config.toml
activation = "swiglu"
router_score = "sigmoid"
init_std_router = 0.0199
n_head = 3
norm_place = "pre"
seq_len = 512
train_tokens = 227800000
Below are experts of layer 3 (counted from 0) of a mixture-of-experts language model. Rows are named router (the router's row for the expert) and show model dimensions 0-95. Each number is 128 + 24 x the weight over its row's rms, rounded and kept within 0 to 255. Numbers have three digits each.
After each expert's rows: "comes before" lists some tokens at least twice as common just after its tokens as in all text. This comes from a sample of Wikipedia text that the model never trained on. Tokens count by the router's weight.

# expert 20
router:111158096141115138080125120138143141142129131152116098150072119132116152096134138141126115158143125059139125159107138156142153101142108187143104073101126176133113153089131150140137146116154120137124122147173078159134160171083122146100110116093125102110119108140123120132127119139125159137
comes before: "1", "2", "0", "3", "4", "6"

# expert 22
router:138139102082091115116138110143127162132169168125083117134049131133142163107156129152164126148119114121132122166121128153159186099113110107127101107113116120147114169125094118110108112129138139140117134123168104157127155159124130156122091102142099083119106106118125127153142165157111165144
comes before: "\n", "\n\n", " MP", " x", " ·", " Mount"

# expert 2
router:172150086089120123098194137158130175119133126132096124145110117116148149136127112123144116139176125055136115141151140137146140101137088124127125075132135143147122121113089139162132132120176132118108127156149091140146132155120109115088111087156115134137117070110160123129119132153142157146
comes before: "\n", "\n\n", "andidate | Votes |", " | Apps | Goals", " % |", "F"

# expert 29
router:143131096071127116118152100211132169125145128129115111125104092135168138145163101159167123138126130107121125126147137161156130106156119166164125113141125131143142144118137107127083108148117114105115106123128108136148170159097138166134100088150137090122135123133157162110112148168106179139
comes before: "\n\n", " The", "The", "==", "=", "==="

# expert 13
router:138139115069109136128147092208116165129134136163096114133106115137168155117147127139161121131141132076120094141132146140123159091130110169176113096130124137149132128125143129124073123129104130125104089125127085135127151150115128134128117117149124084129099095121141155105117152154075162146
comes before: "| ", "-", "|", "- ", "|  |", "- P"

# expert 7
router:144150099108104118138132052148126131095154135131113111132118122137131124103188132140117122149111101102134142110129122160171174127133104150130124098126110140159075159119132171132082152125161147161062113127136093149151143125081139152113126113153160133115142089141148119090127116150109128138
comes before: " | ", " |", ".", ") | ", " (", "% | "

# expert 5
router:118145128124105102108163101161133144133129164151099113130060120129148136150125119132177088155151112113117098122132115166180128088171130182130133109129128129151110150110146177154133156183138120137121081115159114144116144146093121123126089094126105094089116121120137160118116125133151110141
comes before: "1", "2", "3", "4", "6", "5"

# expert 3
router:130167086089119124127164109190126163130140106175129125114092074144138159122160072118175109142098131106136107153149132127166135104132111165146105065128113149139121119099154123157111109120104109123102113153134120137142147151112123140133116137148133081110104153107154126144156133160106126126
comes before: "2", "1", "4", "5", "28", "7"

# expert 14
router:119143103133092103129155097178147173170139157165090125119116133082149139136126104092160114132111116120119112112120131142139191105183135117160131096108122135158096128116121147151083179142149149107117077133142150097155147129125121139140119123141107107085158134142127123153154128143118170134
comes before: "\n", ":", ": ", ": C", "==", ": S"

# expert 1
router:132137097088089119111134098167148153155162117130124135128124069136139176110123099129140117149092121094130110112165110142154139155183139119111136112104112166122103134093099148162056128110124161143134123124152133128160153154108114134133111090124110131140087106123120118100121134187098137123
comes before: " of", " of the", ".", " was", " to", " and"